config.toml
num_attention_heads = 3
rope_theta = 500000.0
tie_word_embeddings = false
init_std_o = 0.00533
decay_fraction = 0.894
final_lr_fraction = 0.0
batch_tokens = 131072
max_seq_len = 512
doc_mask = true
max_steps = 7107
dataset = "wikipedia_en"
Below are experts of layer 3 (counted from 0) of a mixture-of-experts language model. Rows are named router (the router's row for the expert), down (a neuron's output weights, with its number) and show model dimensions 240-287. Each number is 128 + 24 x the weight over its row's rms, rounded and kept within 0 to 255. Numbers have three digits each.
Before each expert's rows: a language model's description of what the expert responds to; "raises" lists some tokens whose logits its average output raises strongly, later layers aside. This comes from a sample of Wikipedia text that the model never trained on.

# expert 23
It responds to: Has after a subject noun (the village has, the school has), plus name parts like United, New, Republic.
raises: " Pradesh", " shall", " authority", "teen", " temperature", " mater"
router:127105109114136087128134173115159120160112136143113155144130156135133142138131151134090092145162097137098152134115110118114144127150161157100133
down0:176095137123125112115149129121088177135176134101118137101130112122133119112154116104137130133121150176149093123148135119131169134145113099111145
down1:105097120094125107142158118137103149118120166138108120090127109028157149131146111162112133143169137119125069102156112117145139126123109120103143
down2:090143106121107109092113155083125123145115124124120149119151171132090073169141154135151154138148145109110161132140142145152113104073153155108140
down3:119063100109112130145151155149144148104129112111149116147128126118146149147124124120140157157159117140126112111087127158160171179086144099130167
down4:118114116104145148106098137152146166164132154155138142154164143122112110158142116159151113126150133116104129130129161140126160146101153114144160
down5:122143156103126199139154132132154166141109119128137121073112135118150111065114091142130101106122137183145172087117161143139100067138160089147128
down6:164131155112107133138125165127132127126159157100135129156132112084130128092148126160123135095122117144086152162118120135130149187141146105118098
down7:132147122104091116118116182137163104135112184123073178087139135066098105101139115183112130106115123130109123082171100118147122151109147133098147
down8:128155139090173121131126093129111167144137133101107146172132157143176179086139184153146141118114095131118120114130153147129113154111161127092145
down9:131118093165175131116134139108135156142158148116130117143141101145165143156096119088165149136123191072126159147141154149132142137118173108160095
down10:147131151154130148129078100171069141100150074118171129152137149216096095145114144099130092138107120125109137124088131100127130127100121133094120
down11:093098138136098121101111070104122088150127088148130169120111126153173134127104122164169116183105146121166108087121116133130132102120137075129088
down12:097090140120127076170121162116099073157139155199077147100135119115158108122160108125147105099141137132145155148104128142102107102162154180126097
down13:136143133103097138132148132169120122100127061080103114144103178092138154136101132113141096089132146124130142106113166138101131165131141151107152
down14:166110106126150133115147133103145165107128084129117120164164116151117141120090125092100124157085086102140108092159160104131120140094181135151120
down15:135125122105093145121141127115151134161114161122118152156139117090151172130156161122117168113154149149125143104137163111155125146139137120132126
down16:116121132123154106154128139108107119102120156122148148135124119083124130114149101134110108146139115135122134142138150137107121105111165159131133
down17:094142157118124106132108154149134117122143106119097131099165130080148149169161147188131158132158122137072078136128140154157126147126161171081138
down18:121165154144099112154143167104169104098154101133103121137152160115085116125162176096128123099154102138145078093132127109159102117130124088128142
down19:109166105121120102100139132068108118160118150093140155144125129162126107126161099168156129111136173124100087154129126138125095144148123135099106
down20:126096139116145135102112127138142106116132170127127146148122096116127163097110107106111138171169149128133132137146123168155123105127120092143103
down21:115106121136132111160104126124102121142155085114115105147151117124072167112115116160103086108117105159122146112139102113119150162127133080129147
down22:077137094147141157108115152168125138115141136122142156137099118152112149144099126128119139099112122130116118124121114138149093131090104156135078
down23:127149099137095134132119075138134112116131123122097131130110139117112135150191178119156115133149109110105122116136162121149171098155138127160135
down24:124109171100104168121164089097125113127152123139112152105143092132113161125161096154141129127111120121160127144149125122140133146099099145132126
down25:112123155121157174104164111109150171172116138129145171084084145150146155110124127098133135146122139096133122160127100140105118101079095162159130
down26:149103112116119137132115117132174159127171183122162128099112141120121111156112129150118120113157134116104140132149160121104112089142155119165115
down27:086129172143135152095109119133133137152154091172147098119129079186118128135092149152179131140105128160151120124111174126107132124130130111129141
down28:115106098134160121094143078125110160132103107115124154098099114169169116100115179143137126123103179122113084127088103119152123157130089114139129
down29:101108163131075167144152096141135121167058126098158158120147144098123153129180119110125114162148157126163095111106124171123117120120109155127149
down30:149101153165170134155125131136091085090099097123150159139140105148142135096135089134103137141126099141124172115156161146135094107120128118114165
down31:153112155165155137104115129124151168134126112132148115104142131102150130163164121126079106169126124156127174161113138153113129157124132146066108
down32:096150137123105133148113152157107144101147088162141157110109119070142119179133176150156135104113065112106095120144125076118125097185115159132156
down33:124168139118132141162110130106121151137139116128097101117135121129110159122146126147118123112122148155156133126142153125086151168118128096203147
down34:143128126128099163157124158141119109135145130127174073140133166124141117123161122111091138140128115131139148123117117135122121117135164173114157
down35:123141135103150122138097129138131114135144132120124105132143084141111110075143100128124102107149157139102151120147129107136128075127142103132135
down36:097129140137104132108133116143135169149145157140130120142132137148086171111187105147181110132133143107130086082094116102134129133161125157108116
down37:128187156121114135160172105113110115103163135137136129137105120064131111137146116113155131086157126123128136130150140168126142087156138140102128
down38:125144155139156149145107115159120149134123146136142101131141118122068111124106127124141090084171076154128130098100119159143151152097114144111160
down39:094127121111152143126120133103148124137119135128151115173161132152160136108121151152114117153127157137126094161097134142203120150095105163122116
down40:131136111122173117113109139104137135127134104149120123139171116133168151106117143158151130107155128181124142114078106072116107149148107123169168
down41:125110139147156098090111145113123131169133140139134150143106133134131098081115155128144134108111126132090141142086129154094125126168177083132119
down42:136121148144140154107131067139095137116122142127146133126122165158117086141161156090131126146152128151144115125084127094142131129132091137122137
down43:128114121129148104115135138112111080102143115160130134174120096139114085123129153115132090123109147107089111148114121133106103133104098101115132
down44:120115125109082110132112137148132146095081143104162122061146164082120133128078164162082133137154143147090096126109124142137132136156099137164138
down45:144131157111116154151178141114138138140093124142131106056147145136138154118134140129128127113125125141163128126107140113155120131082096108112126
down46:151106152087100155135129117122100123130134145137138121118125139138122150140107135165127118150129140146104120092144144113135158115156107146113103
down47:165130137098124128164168152139151101120128106074077093129144108077143103111155098161118134135161153126131109127152114097157149155129161150084153
down48:165182113125110165139156136127142163107155117121110112162137125140116140123100121114129118080134126103137112115115154115169133119121119120162151
down49:107108117160146075103160092150128122131147126162089139121102106165154104184161126153134099134131087133099113101137133100138112143149129112126111
down50:166158121124147183085153163112154155105126125099147084176137152171115129119176138101150136150146170138159141127132165144107117105131153121130147
down51:105103151124157138085076126126129099106145094136118131127137141107102077101180131140103123131154139150116106181143150149118107166130172165131114
down52:138128077151160085136128114195111137112093122084087141112151118146135102108100120111114142117126112118104110099083137163157140188122140159097109
down53:122135152121113125158088099140142082115187150122132119128106114130102128117089128174101097129166133175101136104096116139129143118068158171101161
down54:120131130159094098143094140135109111153094075085196074138129149120098125151124136131150116140105140116108116129091136108133172112103119117105130
down55:041124141109142144150087129139083126097110127101111087122170079134137142078164104114103109144130137141140137119120147129127152135101143119100126
down56:117127080119094137146127108082152085129144140102135186102133127135106149141107142114117159122151117088096141131126144110141089147110094141194094
down57:112117141122093119092131119142116105070115146078102127129175200161130107137133149111183119123139111143147095125126108167170154153145128078076132
down58:116123146157051119147153076113098117131089128150167115128120133115125142123126115143120131116113112102163142129134118136124118079129121136157177
down59:142134171092105118139134140091175103133083117105130102088187129116105167154081129085116155122160146122143072102106158144131136140109172126111198
down60:145120149084135102126125137153146083126146137139098161127142086088140153130041111148136133097118160121143128117113115137116125150151127148137118
down61:121155098149104150129154121113124110156131095144146151109102092121171112127104180152145127184109125116165096131097110127127134114134075092129073
down62:131119111140125102133082142132112127164113135136140113135131111163122145122131141153132144147128098184112115160118170106093123099107137206132146
down63:143144069166140169117102110108139158131134140107167112068081112117148107159112106118124122110121134119087153119137108142123113110103120135145113

# expert 13
It responds to: Articles and prepositions like the, of, on, about in prose, and list dashes after See also headings in disambiguation-style lists.
raises: "take", "ship", "eman", "ego", "]}", "dr"
router:139097106112137096127117162130155120150124136162112157136115151136101150128119162111082100140136103125082147139124109116096112115140156154123088
down0:123135135109122106131120150133139150158092131192175122139157126106076143118123169138126107175093134087107110131135138086137172149117154123176158
down1:082103130099098079095111128146127154118139167152166126114139131130123144114114142097071154115098119140099146127153143116141123144128200152125133
down2:069137148080125142135115118119160117123098075162132124133095113094122138137142134095123078162117123095128094091092129126094148144098130068157115
down3:119100176094167141160132126126121145113128139103103107132120127155117132139124130121144104099138148104124118129124154142107138103146120124160124
down4:115078141143151132125145095131090135136138115147122150103135110117173155156113180133093126157115198102065130137127109135125115143115130143107149
down5:133113107144125123116133130122139146187132118087146129097071104096150142112103185119177158134090137110119138104117119115088121138094108093127118
down6:098112155181130107159120135140107143108150117125143106149125073130107167145101138120137124105103121113108147163119140115148129121170114095158116
down7:138161102146079091121090113131157084112167127112117150110122119113164137123141127157162136161117101143152175162090142153122150117128150161142144
down8:118098089115123125108132088101171177126134147105112130132114105118143149075149121140074150122110157118121136147093137138150130161136166118095151
down9:083156133126136097124126118113116129078123098140113150160145158127148158105140126153164102095166101152103161100130144128093109116145147160127127
down10:125117148149105108152141150109145122163182114140130112099169169118157122166142139121120096104156142135163134126153105125134150100165108096140099
down11:121126131115127116102123129092134135116149116093119106128117162091153193102093111134107127106097085085116126121115121157110125114096111120124099
down12:125127124125163124128136159080129114120137135117159070116180187131180115146131125106151054121123145128136100084112144129107067124164134157098118
down13:128100119148105123187104133144113105157160117134096132156093153080136121118166129146092136144083117145076124168126102134137116154150144142124139
down14:146143156147108111174110110160134165119167137146117137133150168175113130149064122128136135133129155129074132153125082155167147147133127140124107
down15:168116156124146134129106138065125100093114110149090175119100109094104127155100101123132115119143107134130123158113084098107118132166138110096201
down16:141126160148128104135140104139102133161119105146108152122160123106195140128121171136123136127115149115089150142116112132151140168118090109123168
down17:120171139137165133121117105137110107106179147130135133149119123132125086119076090088124092121130108109142090110120133096133134105143106117128087
down18:116162123091145095092134137132136131144119150120097101109095127139192158099130098151105122095141130098162075093108137105168122114125159116131123
down19:123150139140124110096141104136117139138087143106137103156141149125145080107114161112143168112138115164107160140097138175126113150140126098131092
down20:097164083106141165103108128120122138087149126119149116149103137117108150146090135118161141151140089123124161132126097179125126103153116098099110
down21:140110138163165144109103123159098130112125156127147132180154089165114100155128152148113156104163136158108169129142136127151129143136092165118129
down22:125146132106138101118119134115133139103137160140133136117166108159124112091109098160111104132087126095168128159117133119104129154096143115123138
down23:142133105092145114162148117118127140118122144149116111125096125128092162102132134153100134142160123178132115113127107112098170150121151154127139
down24:109155131104142151114120168151152151138111135149150159179137111136084098181089114131150132122187107105127118085179134113140128132115143130114078
down25:141123125133114155101150137145136118129171123174137094145121101107099141140165123101140070091088151131152122103089127170134108127118127158141139
down26:092124127089101130121129063126161135176112121157091097124121099125128148142162144187126142145103131079130151178098164113161102159151148127136183
down27:092094180111148135142126135145170130128125121129090112092103127091114138085141099158117100133173146114131161118117130104124150144154173155109150
down28:104139124124122137165127123090131154142136117142112103117155142085136124136131072107142142121140148119121137133136114157086108120124101136148143
down29:107140110123128093092138074087139127168143134136177126151123082082153125153129097127128150108148120127120130148207084132111116134151148130127124
down30:125111127148151142102168112157114184164167142112115120092095149105127116159102101149128137097135164143189124139149107125102131106130111161114085
down31:134111134158102167124115146108130134106100161113137076103107163118124135150143120097129153118116102147139139176071128142166151167134137122141128
down32:139108122122129131133083099086140147096161183136140118123132175129142168109129136125121094088076177109118109164121119109133119110084131148095124
down33:163110108159118134149098124127137139092123128127106152113117189136146157136130097141145095092179127108131110077130153111144134161109148124138104
down34:110176119143128096129113101128099141081157127100107139141150149114155118108120145148091132152091102127134155134084134133155105130150113114157134
down35:109146119144132142155166137124088112129138139134154115171157104146114112125140167148081103109119113173143127121115061090120126132119180108167129
down36:148153092152146124131132097093108157156098132133123095088110094101163140170099117145152162093084122138175129138096130101137131114125130155116148
down37:120190123103133111119128154135147082107144064172170147150166126115143085143124098142125126129150104153130115109117151137166103162171169168116140
down38:114155098127108136114105130087111112134122138057121114113115149132167157129107112099119149126126137128155195137091110129146155179099103149109128
down39:132110131125078151160106087071170142124097152114121098114134136122126123126138122159154146095154082145137095099131121132087139123098104141155138
down40:087140170124161138095152103120133135094149115080071084126142156165156136158125097110140140082139128133177151120104122130128116090120102105094119
down41:167170177115095112133115132127099145142119151091108133095094137137159117123137119150123136109144142145126159130134167137122138152139133123104139
down42:134152114109134050132122104100091122104121147152123106112168130145141061131133150146137134123173156160111085150133089156116148120175162148149101
down43:116182090099111125157125142121158103106111121161141118111152104105101115116137169139129126092144123101110128151141109116140135120142165106122118
down44:119128128143130133092134154116143137129164140118160115148133142104103128131148126118140172099084096144159113133151131111139127103125131123092103
down45:129077121144186178088122125153105158115148162113101098095100147145127111104134111113104130177114096082134087126108137093127119140114080141101091
down46:153135138136135149131166150139176126127146114139134145165110143126134143182128166112148151154120094115106159134136120139123176132129119150113123
down47:118161153082138139163111134117150159165094139194126133153135092156130161156121119139128145115142125137134130087159104126061109108078133151168110
down48:073095128140126124123128146105136168138127158131147156114127158114112123120115119151135134097095102133120087143121107125124119122115156093129067
down49:137142097118139132100148140080114143156142105110096125087121137119134096123139118147105156102133136132147140128121132128121137149142083114153146
down50:159089127132119120140147130138151116112147114148165134132094130090127105101103170153159137138139116095135126166144133142082133108158096146115116
down51:149148110165125145079106145124107110086138111169122128123175063156138144137120133116145103171106125092147151134141108130113096106120109148112098
down52:130134148137113106089118134132106142158088113088155138093110110092121150146051141134151131103117125123126159126128125161120143166151125127128154
down53:137083056087089122124104168118116121102124153094109107164146131118107101123088176137147131136110137126145096107116141139124138140121134124102116
down54:106078106135083129125156115123194137123135111125115156075095142122131181128140129148125155133127098145112112146145134129105160103133128107129120
down55:137146114110083138086127142131099128137090202140129117114135140082113074089126136116103138147076109083132128125154113133159097168148160146112158
down56:144172119128121110107119147158149147176159156140134145137124120134139090134116135121122134112125109150110178130131158124122137110185140166137153
down57:118111110137145089125135110162116123168145083137154117132160162136121133107147126138099089146127095067140092115185143132174102075128186178119103
down58:089103174138119176134149112147130157134106123174153158166152142134121125108086076147122121080134104150105138134134108139147117112101118134140178
down59:172090141174147089175114149140121160134125145135173146122139142160104119096150162157141137149143136097146165154160118159165130138093120108153106
down60:128124137116123160091147178165167097102092103143144136137137139151135133162155134128124123123135079190138140104121150118104129147091100105117118
down61:137099121129130155129130105153115113124131094147094115119121135131149141138121061148111115093150148138113110140126094142149132122163105169099120
down62:098062110162116103108118103125131092120132150114072137100124153120140107103098143074118144155144191169112122107132111094114116119147132166080122
down63:136107152132120135151102054107132158133142117144112145161119148153119133129156092144164117149119158117137166146111132150163146133115112162105112

# expert 15
It responds to: Function words after verbs or nouns, mostly for, with, to, and possessives, as in praised for, condemning Owens for, sentenced with.
raises: " the", " a", " new", " all", " better", " improved"
router:114143136133108083149141140133131133191108109127129157145148168135158147163103164154128092155119092141115141122106123098121129139152140118098107
down0:118118118094140157073117109103143128093150153102135116102131100181124106148094100166139109108099132076137099164159132143167153131123110092126117
down1:162125146113110124119153129131112097123100149109136129187103152150130139131141120162188168089138162107108112120147149122161102095089136130165098
down2:132124103155126178132163136141144110144123102068163129131169149134082134125120126121168145104136183107054123107088178155152108102081100145134115
down3:111137119115151149160116113086149124136108113155135157127120110124125132129126147158152133144162140165154122151162119156184126146077122101084095
down4:114095147110089136092136134141117131159195138136090154140140129060152161156128121142166149145159143113173163163135100118132135176131158130155109
down5:148145152111167132136094114111096160093139142149105099108113121145133107134101102095146154132151124123123121133137165147109155110129133154110142
down6:154140182131167074117166132174164085115107136122116158121090118107176128113096123103098107182128139106122108146136156118114137114138145114113099
down7:107081119152151109137135109124166117107091162095155097113100143119158131091136134110118171152104104142158088146137132144115133148133110168123109
down8:108070053129132073103155114167190119083084111128119111141122131159130150124099100148128187160101152105127130112133156123123147154084116136169130
down9:127085115111169099135150104129192129137156150151142145119122131103150139073094112195121121114118158098138133096107131163133132120110132076109132
down10:116121161100099069123145136137132184106148117135155175114112102179130141105141121076135122135156152104124159157127081169111135142150132127163145
down11:117080083132110147122133121139140139133121100114121116153127138152146141123135149093116110126116123112116160153121117153106121113149118152151160
down12:161104135137107119092171120127102123186094138140124107137140107108123146127119123124123142135123127115113126147120143132113142098115115120105137
down13:087073098100108124162110119094122111140133144115112147122157149140145152119143104109136139121110120170147132106089122142125126131107168124100150
down14:167132111113122159124138117131135129146139083094112144119076109153108133140108107137133165113164142165121126134147109122152170133148115125110118
down15:156124147115146128150110125140165140136152120101085124155127104101161144141161090109082125105124094133117167126122132117108111076157128145096141
down16:150133139089096109123153107160152148125203119117099118137168103116096151153083092104135157156103155114144116108102128147094144127135140108157157
down17:152138124106124132109111121153106121137144139143137131123170131107096131162056145142147110153140118134110121082171161116108173130104124105095158
down18:186108135149133135120101139162137131117119110141180128143108139146109100110131164098098130107086118130111123140105118157119151167117141120164120
down19:127164157142128119121125116083123116131143131121121102109123108128155129151143139100117128151162119115134183124145117102156101106168142093107151
down20:107150172127110141144119116147099116116116147133159117131154125107101111126114137110156128121157138170139100142124092105065136108151136126135108
down21:065133116147142129108158111132116103129134138147094099180127152130107129137115141094105121167106105158115144125127038136136112108104082138120134
down22:098123157132086115113091117140134120149142130110152094117131138110145123118129119080110116121157119117120138134097121135067114150122156145150131
down23:088132152111154163141111143129181190148120104098127089118115118117099133109099135088094170126144112132110106122161147109130150145106131121060104
down24:164140112154166127198117136136124107108176125131118121132113071115091126109125118112106103105109145074101117111108187174133155149118160138143122
down25:140134132143137114121142089110106116141143108105079162107139137105118113155172098194138121124154144149137151142147124147103084097172098143098099
down26:169134141113152119089094075105159144114133141123136118158129118116127142151112142108135135151096142145103162151141148100135116124156137135118140
down27:115142137105106134156139146097118054118114127112165131135143141084163118105126139120125102088167116089120151121156108168155125146142150108104144
down28:127107129096077102156130106107098138156137108148132142118168149184120134161150093121153109109114133140121112117103106137080121116104175112151138
down29:148176177152136132077169162125150123100144106129123118109063151137133130097142158114179118092170086126111142153143115130127140087165101103116123
down30:155101119126120143126121117170139107091118143137101110130100127136119086119104142133129121147108149104182095137162147149136107127116110154109153
down31:115119163138100180125128110137101094118169150117138153111141068151101105133127126109111121099156107102144113138129114107103164146138114137118162
down32:113125152141148135104117114123150118140112126144126124145133147115141129139134173085129107146100098130173136167117103097152123134139108144138166
down33:139146137097147083119148102105139100150114170152105176088130129070116117100152094161158174144119116127147112140198132148153132128152131101084161
down34:139117085122134094143142124165143097107116133131144103112126123084117149148129118122140077163136177120124109128122162155101088109117159134102114
down35:130147163104099121140166112133095100140102166108149122137118143102103144142100127096131140087130183065131158089135167069095136115144111090152162
down36:158138169139118137101156179144135142126150112134157112166116138103134130157136160060133108131181122105136177179144105139131182122162152109112115
down37:136146147119106132071138132112100101122108145100133092120122142118149109139115150153119114125132114088138131175135130120128119102149122164133104
down38:149187122128136114113158130127117097113145148133110133126112169151100108138162147164124150118098125120116124120141163102142097135146119068163142
down39:142146141127121149170115112138107172108157120148109135097133127151111135118105129157121135106124179098149150157149155151162155091110164121126140
down40:111100127149105158144132100083145130106115155149154085133114092105090118107110120135146146089133123128143123153165142159126132163096126122080131
down41:104116111139138107106128144098111167141126095117125161148151137158151128130128131116089114182108133142131143135149101112127129104144162120139143
down42:154116139111143145158146169118127127151145103113103145120113131141178146059126116122146118115152143099089108151106167128141139138141111118150127
down43:137134088163109152129143111133161082092114139110105134106113166123122162092120148097100111120138114156147073145153139108157117066106160163116133
down44:090071119105132142162126105130111094097118127174135164143155136175123118136158113110124140130105160147149101104077133133116127073097148121117124
down45:103188137169180119110142099142112115098089121129132106145090159114129142129124112099116154161128130135145173118120148105148118074175140121139154
down46:125107153108121148126100134131133148131089152110173135126118077095182157131148151132118101091130138178160122144095134120147129110112121149167146
down47:128153105124136143133154081111130139147119133088169136130153156103113145113126152154175127136123084153143115157128140153128138142134116122102154
down48:139107105140123104146111115125141135140144074119111125124109111155156062122118143076115124104137121151138149127142135124174133118135138119122167
down49:118124097141146128143099109096152203077110126116179136114126138160154108149155137093131116119153127159111103096095094109169157154131137134151125
down50:112122121171137152091098129163135101127133154104157152074121139145127123120131135120092153088135147116088138158137137127154123127133127092087141
down51:129097121141117162119136135135108089132124131138140147135149153127110153112117169122126123156143129097122103100111128087088106121119104135166108
down52:192161110162120065121116127089092163135113140134113140126111094133132141148178145175141125128152152127062153090136103116130123099160080171129153
down53:131106116190105109155133121087123129151115119126158128134150122097136157129124159121163157143146136120181138140112142142140141154124166115114090
down54:143127118112166091155147135129136120061162158136089134102142142097134121106110154080110173114095120116092125115161115147120137113150134065146164
down55:135130151146122136122158125146157115127107159144156092101137147145132166108095154089127114142125138106101129084119110121133115107099145175130111
down56:123070091118137087125116090144093112101151144095105096129145128084151118137109109098070128152145096123126201100131119098137149093137136124099134
down57:109097119082144140146101099148140090132142121175131124132121085131118102151123114139148166118144123121155106094136154153143132153113153138104131
down58:152161140155136090149139110078164089148097131159143110109104118090108121092111163138167112111154166138097145129125121121138102118135148120115096
down59:164145113143131168118134132113156176134071116128086099128085097127065142148109138137142161133166115126124145137120126128101136137142077114101144
down60:114118130116115114146128103129111152136127117149179104123110139121130137096110114178146135157110140085109139119123189129100131172108125067134098
down61:125157130118117151143131145118166139166159125149139174104143135093128128128121090132148163151100131126135140123170162170138096154133146113081135
down62:093120123123198134124082153144133137147148114103146134140139142118113162158078113163152149129134169098119113145133168129095124121116106154152101
down63:118145122111108137107137136086115095123116143168109134111123105137117123150153120181124124112149102144132131157159108135114136150166107140104137